python train.py --n_layer=8 --d_model=192 --n_experts=24 --experts_per_token=1 --d_expert=384 --d_shared_expert=0 --activation="swiglu" --moe_layers=[1, 2, 3, 4, 5, 6, 7] --router_score="sigmoid" --normalize_top_k=false --routed_scale=1.0 --balance_loss=0.000112 --balance_bias=true --init_std_router=0.0228 --lr_router=0.00154 --n_head=9 --n_kv_head=1 --head_dim=32 --vocab_size=32768 --norm="rmsnorm" --norm_place="pre" --norm_eps=1e-06 --positions="rope" --rope_base=10000.0 --rope_fraction=1.0 --qk_norm=false --attn_scale=0.177 --tie_embeddings=false --parallel_block=false --init="normal" --init_std_qkv=0.0368 --init_std_o=0.0 --init_std_up=0.0368 --init_std_down=0.0 --optimizer="muon" --lr=0.00898 --lr_mult_o=2.0 --lr_mult_down=2.0 --beta1=0.9 --lr_head=0.0104 --grad_clip=1.0 --warmup_steps=200 --schedule="wsd" --decay_fraction=0.739 --decay_shape="sqrt" --final_lr_fraction=0.0 --batch_tokens=65536 --seq_len=768 --doc_mask=true --train_tokens=305000000 --steps=4654 --dataset="wikipedia_en"
Below are experts of layer 5 (counted from 0) of a mixture-of-experts language model. Rows are named router (the router's row for the expert), gate (a neuron's input weights, with its number), up (a neuron's input weights, with its number) and show model dimensions 0-191. Each number is 128 + 24 x the weight over its row's rms, rounded and kept within 0 to 255.
Before each expert's rows: a language model's description of what the expert responds to. This comes from a sample of Wikipedia text that the model never trained on.

# expert 15
The articles a and an after verbs and prepositions in descriptive prose, plus color adjectives like brown, black, and words such as own, new.
router [146 138  99 131  69  98 160 141 123 124  86 143 139 150 145 156 149 135 120 143 111 151  95 143 128 134 131 101 159 152 160 140  97 156 101 172 148 112 129  75 121 130 155 174 121 115 105 127 113 124 130 113 138 167 134 140 107 150 109 140  85 118 150 129 148 108 110 120 111 110 129 154 166 132  85 118 115 147  91 107 125 152 133 150 165 135 111 135  97 140 117 144 131 104 153 132 109 120  90 152 187 135 155 168 126 123 137 163 102 159  85 107 154 177 107 126  81 116 175 127 167 141 147 142  85 113 136 150 100 122 148 140 158 140 138 164 174  94 131 160 124 156 144 130 107 101 119 155 119 139 125  97 114 157 145  89 195  82  93 178 128 121 118 119 132 126 139 107 140  95 117 131 138 143  80 144 114 140 125 111 125 151 166 128 139 113 117 156 113 151 149 117]
gate3 [ 95 110 107 115 147 141 103 121 124 129 159 134  81 156 138 132 117  93 142 160 119 115 125 145 134 119 153 108 166 139 115 185  93 152 137  96  96 139 138 139 123 121 140 141 112 109 146 114 142 154  93 104 138 107 131 114  84 172 135 146 138  83 144 151  86 111  95 149 126 168  96 129 128 139 102 154  91 102 142 124 138 120 126 144 169 172 152  74  87 114 151 128 114 136 113  86 119 112 138  84 158  78 106 145 131 139 136 110 154 124 118  74 162 135 153 184 135 165 105 133 147 149 128 139  93 127 143 107 149 113 113  93 124 148 139 129 126  97 140 118 110 147 118 154 129 168 128 150 173 117 115  68  97 147 118 130  90 105 125 124 123 139 130 143 144 143 151 144 165  86 162 107 168 124 127 164 153 126 146 141 146  72 109 130 119 141 152 139 119 112  87 160]
up3 [101 122 107 141 164 151 138 123 132 102 133 131 139 149 134  81  78 148 152 136 152 182 141 138 161 169 108 135 100 159 117 113 147  88  67 144  98 149 137 135 130 139 130  92 160 123 113  97 124 112 126 145 174 123 156 184 146 160 114 165 152 114 137  81 144 111 159 164 126 106 154 148 154 111 126 134 150 144 158 119 129 133 115 123 101 152  81 120 164 134  96 128 163 150 117 130 126 129 105 154 109  97 158 128 146  99 137 105 104 128  99 156  89  90 149 129 130 107 123 110 147 108 122  93 133 108 137 113 174 170 141 116 155 147 150 133 132 126 134 119 112 156 122 113 120 131  90 127 128 118  98 162 153 102 140 116 132  91 151 185 157 171 177 156  78 143 128 119 101 160 143 130  96 117 144 109 116 149  87 147 127 130 126 111 126  99 135  91 164 144 150 155]
gate4 [109 113 130 143 148 128 101 158 139  88 113 142 132 141  92 106 139 136 142 162 157 151  94 165 127 107 101  99 130 129 121 131  93  93 171 137  83 121 117 176 118 168 106 131 109 145 122 147 130 105  68 111 148 128 111 147 103 148 146 122  96 140 137 108  89 120  93  86 118 154 135 131 101 184  83 134 126  92 158 135 128 105 159  98 147 116 135 124  88 117  85 132 116 153 124 133 140 123 112 118 144 109  92 112 110 121 116 149 130 109 132 140 112 143 165 150 109 177 145 133 136 152 135 103 147 103 116 134  99 111 110 140 153 117 122 112 105 138 157 186 166 130 153 105 100 158 102 160 144 134 153 112  90 145 149 109 119 159 122  97 123 133 103  93 137 153  93 128 174 163 136 154 143 129 177 141  83 142 119 129 132 200 138 149 147 154 106 101  98 134 107 153]
up4 [111 124 176 102 108 130 117 118 121 134 113 103 157 152 149 156 123 111 136  99 138 127 117 102 116 103 136 165 154  86 152 137 152 150 141 178 189 110 134 157 112 106 127 160 129 101 102 133 107 127 182 122 115 158 118  82 126 121  85  98 150 132 132 118 145 146 148 168 148 141  91 125  91  82 162 139 148 145 137 123 150 137 154 114  87 146  86 158 145 112 148 117 123 144  99 135 184 132 180 109  99  98 152 101 132 152 127  89 107 118 126 144 119 112 133 120 126 115 120 140 135 123 112 116 146 140  87 136 157 128 122 100 122 100  70 137 160 168 145  80 145 134 137 122  94 100 121 124 153 159 137 147 188 107 113 116 126 124 133  61 156 116 132 117 114 156 157 136 102 109 161 102 145 146 125 150 123 165 144 135 122 143 104 160 132 145 111  90 127 100 151  96]
gate5 [131 152 141 140 166 149 108 117 136 139 161 127 121 139 106 147 123 135 134 174 168 164 168 116 156  76 101  78 120 164 137  74 135 106 145 119 122  85 115  96 114 160 113 138 101 168 147  74 129 146  95  67 127 160 134  99 128 118 115 110 126 127 116 132  94 129 110 145 155 118 118  86 121 144  81 166 122 133 107 167 159 110 135 143 117 125 132 113 115 129 109 101 166 137  98 158 149 144  94 124 103 134 108 120 150 131  88 165 120 135 131 100 135  98 139 116 130 128 118 153 164 178 137 160 127 132 130 113  90 109 119 142 182 125 135 121 126 169 127 126 117 161 147 122 145 139 134 114 112  96 127 120  95 142 124 141 115 129  99 153 119 134 111 136 175 149 107 139  88 112 108 136  89 126 108 134  93 127  54 135 123 134 148 136 157  87 132  91 110 106 111 182]
up5 [166  85 125 118 130  93 118 100 116  99 145 146 141 128 104 141 101 139 128 114 169 157 110 130 125 103  83 101 122 163 137 154 116 171 179 151 119  91  87 125 103 161 111 135 134 140 112 120  93 101 138 135 128 167 140 108  53 160 125 134 126 121  93 100 128 128 117 140 130 160 137 118 126 101 119 105  57 117 101  98 110 123 157 157 142 123 109 111 140 149 120 102 151 111 126 176 139 127 141 186 114 138 146 150 143 156 107 164 119  94 134 110 134 124 134 156  92 117 146 122 139 111 135 134 116 147 152 134 121  98 136 145 157 154  97 137 151  93 111 128 119 120 123 183 103  88 135 140 129 137 109 158 148 112 142 182  70  77 152 182 109 129 103 149 122 133 144 113 140 116 140 135 122 115 107 183 130 134 104 158 122 177 154  95 141 138 145 105 121 121 114 136]
gate6 [112  87 165 122  93 107 118 168  93 134 167 126 159 116 133  82 127 129 155 137 157 125 148 138 133 108  93 132 136 110 135 106 106 132 120  99 147 152 119 167  94 152 144 140 151 136 142 139 132 149 165 135 122 116 166 119 115 116 155  86 111  67 151 135 109 143 117 160  96  97  96 153 145 154 121  94 135 144 110 140 154  96  96 158 119 113 182 156  99 173 168 139 111 111 115 148 130 100 117 128 188 126  77 153 154 123 123 126 158 114 142 106 108 133  84 120  97 123 113  95  73  86 107 135 149 141 129 139 121 123 125 119 114 102 139 148 111 120 126 141 169 159 142 130 125 131 100 104  91 121 134  70 156 129 160 101 136  84  84 141 143 138 161  95 114 110 133 120 113  95 139 126 138 139  99  98 139 127 115 127 135 156 149 131 132 140  90 138 150 121 156 188]
up6 [116 152 142 113  85 102 173 125 120  95 127 115 168 156  88 109 157  87 118 153 137 117 126 155 141 127 132 117 134  86 101 116 112 182 118 109  78 134 101 116  92 109 157 100 162 115 142  98 173 169 140 135 193 171 179 109 132 133 131 132 130  72 163 137 137 105 127 113 119 109 142 111 116 138 179 108 147 115  87 118 113 129 157 180 148 104 100 124 113 113 163 107 115 128 135 190 127 114 133 116 117 107 183 127 111 134  87 152 118 127 130 158 115 149 104 130 127 100 115 167 146 128 135 149 133 129 148 100  99  92 134 135 118 124 148 148 136 116 128 124 118 144 171 134 108  98 133  97 158 122 143 110 124 128 152 124 147 137 138 135 113 115 179 144  99 101 136 151 124  99 113 143 117 149 138 111 143  94 166 132 174 168 130 175 116 104 117 152 128 126 156 148]
gate7 [154  73 151 122 154 170 176 165 138  93 102 110 137 168 134 143 118 105 124 163 142 129  95 122 122 144  98 131 161  84 155 129 137 125  98 155 111 146 137 149 133 140 155 143 148 170 139 121  91 126 141 110 108  96 106 118 109 135 117 113  97 135 135  66 139 157  90  97 149 145 103 124 151 145 123 115 135 178 108 143 120 138 148 171 116 138 147 167 107  96 153 119 127 135  97 129 109 124  99 123 145 150 150 144 130 105 160 116 185 188 137 174 133 147  88 100 128 106 118  94 110 146 155 146 127 169 144 117 149 164 111 137 122 176 111 115 160 169 124 109 151 116 158 146 148 148 127 139 131  98 118 119 182 138 151  99 144 127 141 156 128  99 135 158 132 144 127 157 125  95 105 136 101  64 131 137 120 132 113  93 140  96 100 117 113 109 139 155 124 114  98 146]
up7 [116 146  71 138 128 149  98 120  75 145 135 149  93 135 124  96 170  98 152 105 106  88 143 171 127 128 171  95 104 127 113  97 156 154 131  72 120 166 115 123 179 107 137  99 121 118 165  93 108 142 124 135 135 131 133 151  93 133  83 130 111 140 120 119 149 135 110 141 151 121 132 153 160 122  97 158 122 134 147 136 143 110 131  87 137 101 112 133 118  74 141 164 158 124 116 131 106  97 134 125 124 120 121  99 144 123 114 120 123 195 128 112 128 126 112 143 154 134 110  90 149  80 137 101 132 108  95 110 111 118 125 108  96 104 128 105 147 161 167 159 134 110 134 190 164 128 174 120 148 154 165 123 107 148 112 127 126 145 124 109 115 108 106 121  94 106 118  92 117 161 156 134 130 124 161  93 139 117 113 146 152 114 155 154 162 154 148  90 122 183 145 103]
gate8 [105 131 160  85 148 136 108 173 121 184 141 137 151 109 149 153 123 139  79  80 146 125 140 117 152 104 117 134 124 127 153 119 134  99 114 150 118  99 125  89  91 141 106 157 108 144 105 131 110 118 121 135 110  89 115 120  81 146  97  93 136 103 109 114 112 161 113 109 154 149  72 121 126 107 128 155 161 114 122 137 122 129 132 114 117 126 128  85 137 115  98 142 118 152 114 112 120 143 135 112 133 170 139  81 134 107 155 200 117 133 125 125 154 120 124 148 129  88 150 138 122 154 148 133 102 117  78 173 152  99 177  84 126 143 122  82 153 122 116 140 128 130 154 116 145 142 135 110 155 169  96 125 124 120 163 141 132 125 119 132 160 105 140 118 151 119 165 126 115 107 112 131 170 158 163 161  80 174  80 153 107 105 148 131 111 115 122 131 131 153  98  65]
up8 [115  85 140 118 165 152 142 176 175 144 116 164 144 134 125 158 132 107 130 129 111 158 156 128 139 120 127 134 164 119  97 128 113 114 126 167  86 128 121 155 117 160 128 100 135  69 126 116 117 128 124 100  89 142 152  81  88 111 106 165 148 179  77 100 135 156 111 130 145 160 115 125 116 145 111 165 135 138 119 111 102 150 118 126 130 133  88 136 106 138 128 124 106  95 158 163 148 181 144 144 150 127 139 135 109  86 180 104 152  95 117 148 150 137 158 130  81 145 103  89 148 113 114 129 114 141 130 135 126 126 146 115 128 138  96 132 168 133 139  83 123 132 126 121 111  82  67 134 160 113 138 132  93 162 139 141 170 139 133 149 152 139 168 129 150 123  88 121 152  94 104 140 115 111  76 139 114 145 132 107 123 153 100 125 125 115 147 168  92 137 121  82]
gate9 [155 117 119 154  90 103 166  93 116 143  89 124 143 149 142 102 105 108 121 120 150 132 132 138 130 105 142 117 106 126 120 107  99  60 136 138  77 123 151 135 127 159 131 121  71 147 123  95 159 131 145 133 118  62 137 150 118  96 168 163 126 128 116 178 115 116 115 125 113  89 147 130 118 127 112  91 137 145 153 101 140  94 142 134 135 133 151 107 142 152 143 135 134 103  93 166  80 146 104 117 100 106 122 137 141 136 130 171 100 141 152 135 136 103 118 113 153 162  99 132 109 142 113 124  98 166 111  96 121 135 113 103 121 144 100 122 155 180 134 112 125 182 174 124 162 165 152 132 121  93 122  98 102 109 109 163 103 144 150 136 189  70 148 147 122 101 134 148 107 147 120 104 142 135 107 154  64 126 118 121 147 145 112 126 145 125  97  91 127 147 115 113]
up9 [129 153 156  83 120 142 140 177 140 148  93 156 113 115 168 136 161 147 174 104 130 156 145 125 149  97  98 114 164 149 116 138 128 139 133 146  82  72 109 102 128 166 120 136 134  99 124  97 109 152 140 115 124 141 105 112 181 162 124 113 124 117 146 110  96 187 136 101 135 162 115 123 153 133 150 116 121 133 145 132 110 125 154 105 132 197 164 139 139 120 157 164 120 111 128 164 128 133 161 162 164 145 145 155 117 140  88 131 147 140 134 141 146 150 160 126 165 125 145  96 128 142 144 114 180 170 155 120 179 113 137 163 127 108 148 144 157 127 134 143 125 173  81 110 150 102  96 145 106 120 145 108 125 155 160 125 152 139 123 127 114  82 151 105 130 128 122 147 120 151  82 133 149 122  93 120 178 122 151  88 103 156 103 149 117 127 124 158 112 104 137 134]
gate10 [180 113 129 145 117 111 124 154 122 120 121 134 111 162  71 162 109  85 137 134 126 139 141 101 108 160  95 168 105 120 135 170 159 140 178 143  87 114  85 120 126 137 132 118 112  93 111 120 112 113 156 161  87  58 119  69 147  81 129 146 120 135 147 143 129  86 146 147 192  98 131 125 120  99 138 148  90 142 140  94 181 130 106 149 123 113 130 145 151 154 108 136 132 103 118 140 131 151 109 138 152 127 136  96  85 102 133 115 107  79 120 104 140 130 139 155 122 100 117 125 130  84 146 111 134 149 102 125 130 144 101 157 127 135 107 146 176  82  95 101 147  83  87 102  94 160  92 113 124 134 134 133 114 143 120 112  93 127  91  96 144 123 142 136 155 110 132 133 103  98 112 127 153 124 105 111 138 138 109 141 146 124  95 144 161 149 128 142 145 130 131 136]
up10 [173 132 140 145 100 125 124 147 117 151 140 154 139  87 111 164 138 152 148 149 125 135 126 133 119  98 107 136 145 126 146 127 112 131 150 148 145 123  98 147 123  95  89 132 110  95 139 183 182 130 122 157 108 162  85 115 131  95 112 118 132 160 154 109 135 122 138 114 162 146 101 103 111 170 125 113 134  97 158 115 118 114  59 184 148 132 106 120 162 140 143 124 123 116 141 138 132 146 114 108 138 128 143  97 140 116 155 160 123 184 118 126 175 155 111 147 178 101  89  91 112 160 168 138  99 142 119 169 113 145 157 155 115 153 122 115 139  91 149 136 111 139  83 164 110 113 170 130 117 111 130 175 139 133 115 143 132 188 119 139 113 167 132 133 169 147 124 140 145 135 134 162 136 140 167 104 132 140 111 122 128  93 171 117 155 136 159 130 163 139  69 134]